Below are experts of layer 5 (counted from 0) of a mixture-of-experts language model. Rows are named router (the router's row for the expert) and show model dimensions 128-191. Each number is 128 + 32 x the weight over its row's rms, rounded and kept within 0 to 255. Numbers have three digits each.
After each expert's rows: "comes before" lists some tokens at least twice as common just after its tokens as in all text; "mostly gets" lists some tokens that are sent to it at least half of the time. This comes from a sample of Wikipedia text that the model never trained on. Tokens count by the router's weight.

# expert 0
router:150086117129176168171145080086116116149122104128164139180118086121071168088116114112120094139128103121133126111123103184128111089107145189160143090163125138129130104114120093121142084118155143
comes before: ", ", ". ", "\n\n", ".", "'", "-"
mostly gets: ".\"", "Mr", "\".", "music", "ah", "show"

# expert 6
router:155100105129150181133144103114110135129194101123139089137072088145074187090112110059125080134137085121115135082121086139160084105114097185163124142127106166179127182123118134146117125128125131
comes before: "| ", ": ", "–", "League ", "0 ", "= "
mostly gets: "Apps ", "UEFA ", "mission ", "Goals ", "Battle ", "Champions "

# expert 19
router:127116058094178155113111100150120078115125110112162073063105120137123157114093145111144093105118108111090135103123061166140092098085142136155163123099063114079213129119092101126112103148155114
comes before: "\n", "–", ", ", "; ", ".", "\n\n"
mostly gets: "|---|---|---|---|---|", "classification", "|---|---|---|---|", "|---|---|---|", "See ", "information"

# expert 12
router:103099168095170137136123086130081143101103132144156127148105107117095118063083121145123129145103105118067074109083067103132090111134185115150147114067127098122134131087131099115126105166146183
comes before: "the ", "of ", "to ", "a ", "and ", "with "
mostly gets: "Binomial ", "how ", "means ", "du ", "used ", "Partial "

# expert 5
router:125089141111143118149116104118123134083148105148162157146164081163193125146102156113145093153116183130115094078131117140164127144165092171146119084097140071150196095084056090110118089141171169
comes before: "the ", " ", ".", "a ", ",", "his "
mostly gets: "However", "however", "www", "County", "Australia", "Canada"

# expert 8
router:120142110118124160164140117117110154117174103157186108124118108103125158099125126095152112175127100077101134099088069191143098112146177148144149074131156068071129091043095098086123079165144181
comes before: "of ", "and ", "in ", "(", "was ", "is "
mostly gets: "fire ", "Bridge ", "security ", "engine ", "mission ", "building "

# expert 10
router:129106137104152116170140107119071125135137093138146126158064108120104135089108072102128101149114148084088137094124064166131080041124093136134111139076109053105121114087126094129135119138142071
comes before: "| ", "|", "1 ", "2 ", "0 ", "3 "
mostly gets: "Chevrolet ", "Racing ", "Motorsports ", "JPL ", "Republican ", "yard "

# expert 14
router:115113169098150143150201106120103108136252099149121123116110134167119137097114110095137084094101163142140110111125051163157111069175151178115140100094100113143127136148098088157116095160112193
comes before: "| ", ": ", "- ", "|", "% ", "States "
mostly gets: "Binomial ", "Historic ", "short", "Population ", "Order", "Republican "

# expert 2
router:131188110144165156137151067096103160086138072103190128104165116147123178118112159131133071105141161117121158146119130133191065118166163111125123104109151082189140121097107070101123087148165200
comes before: "| ", "a ", "to ", "be ", ": ", ","
mostly gets: "Coordinates", "resulted ", "can ", "caused ", "leads ", "may "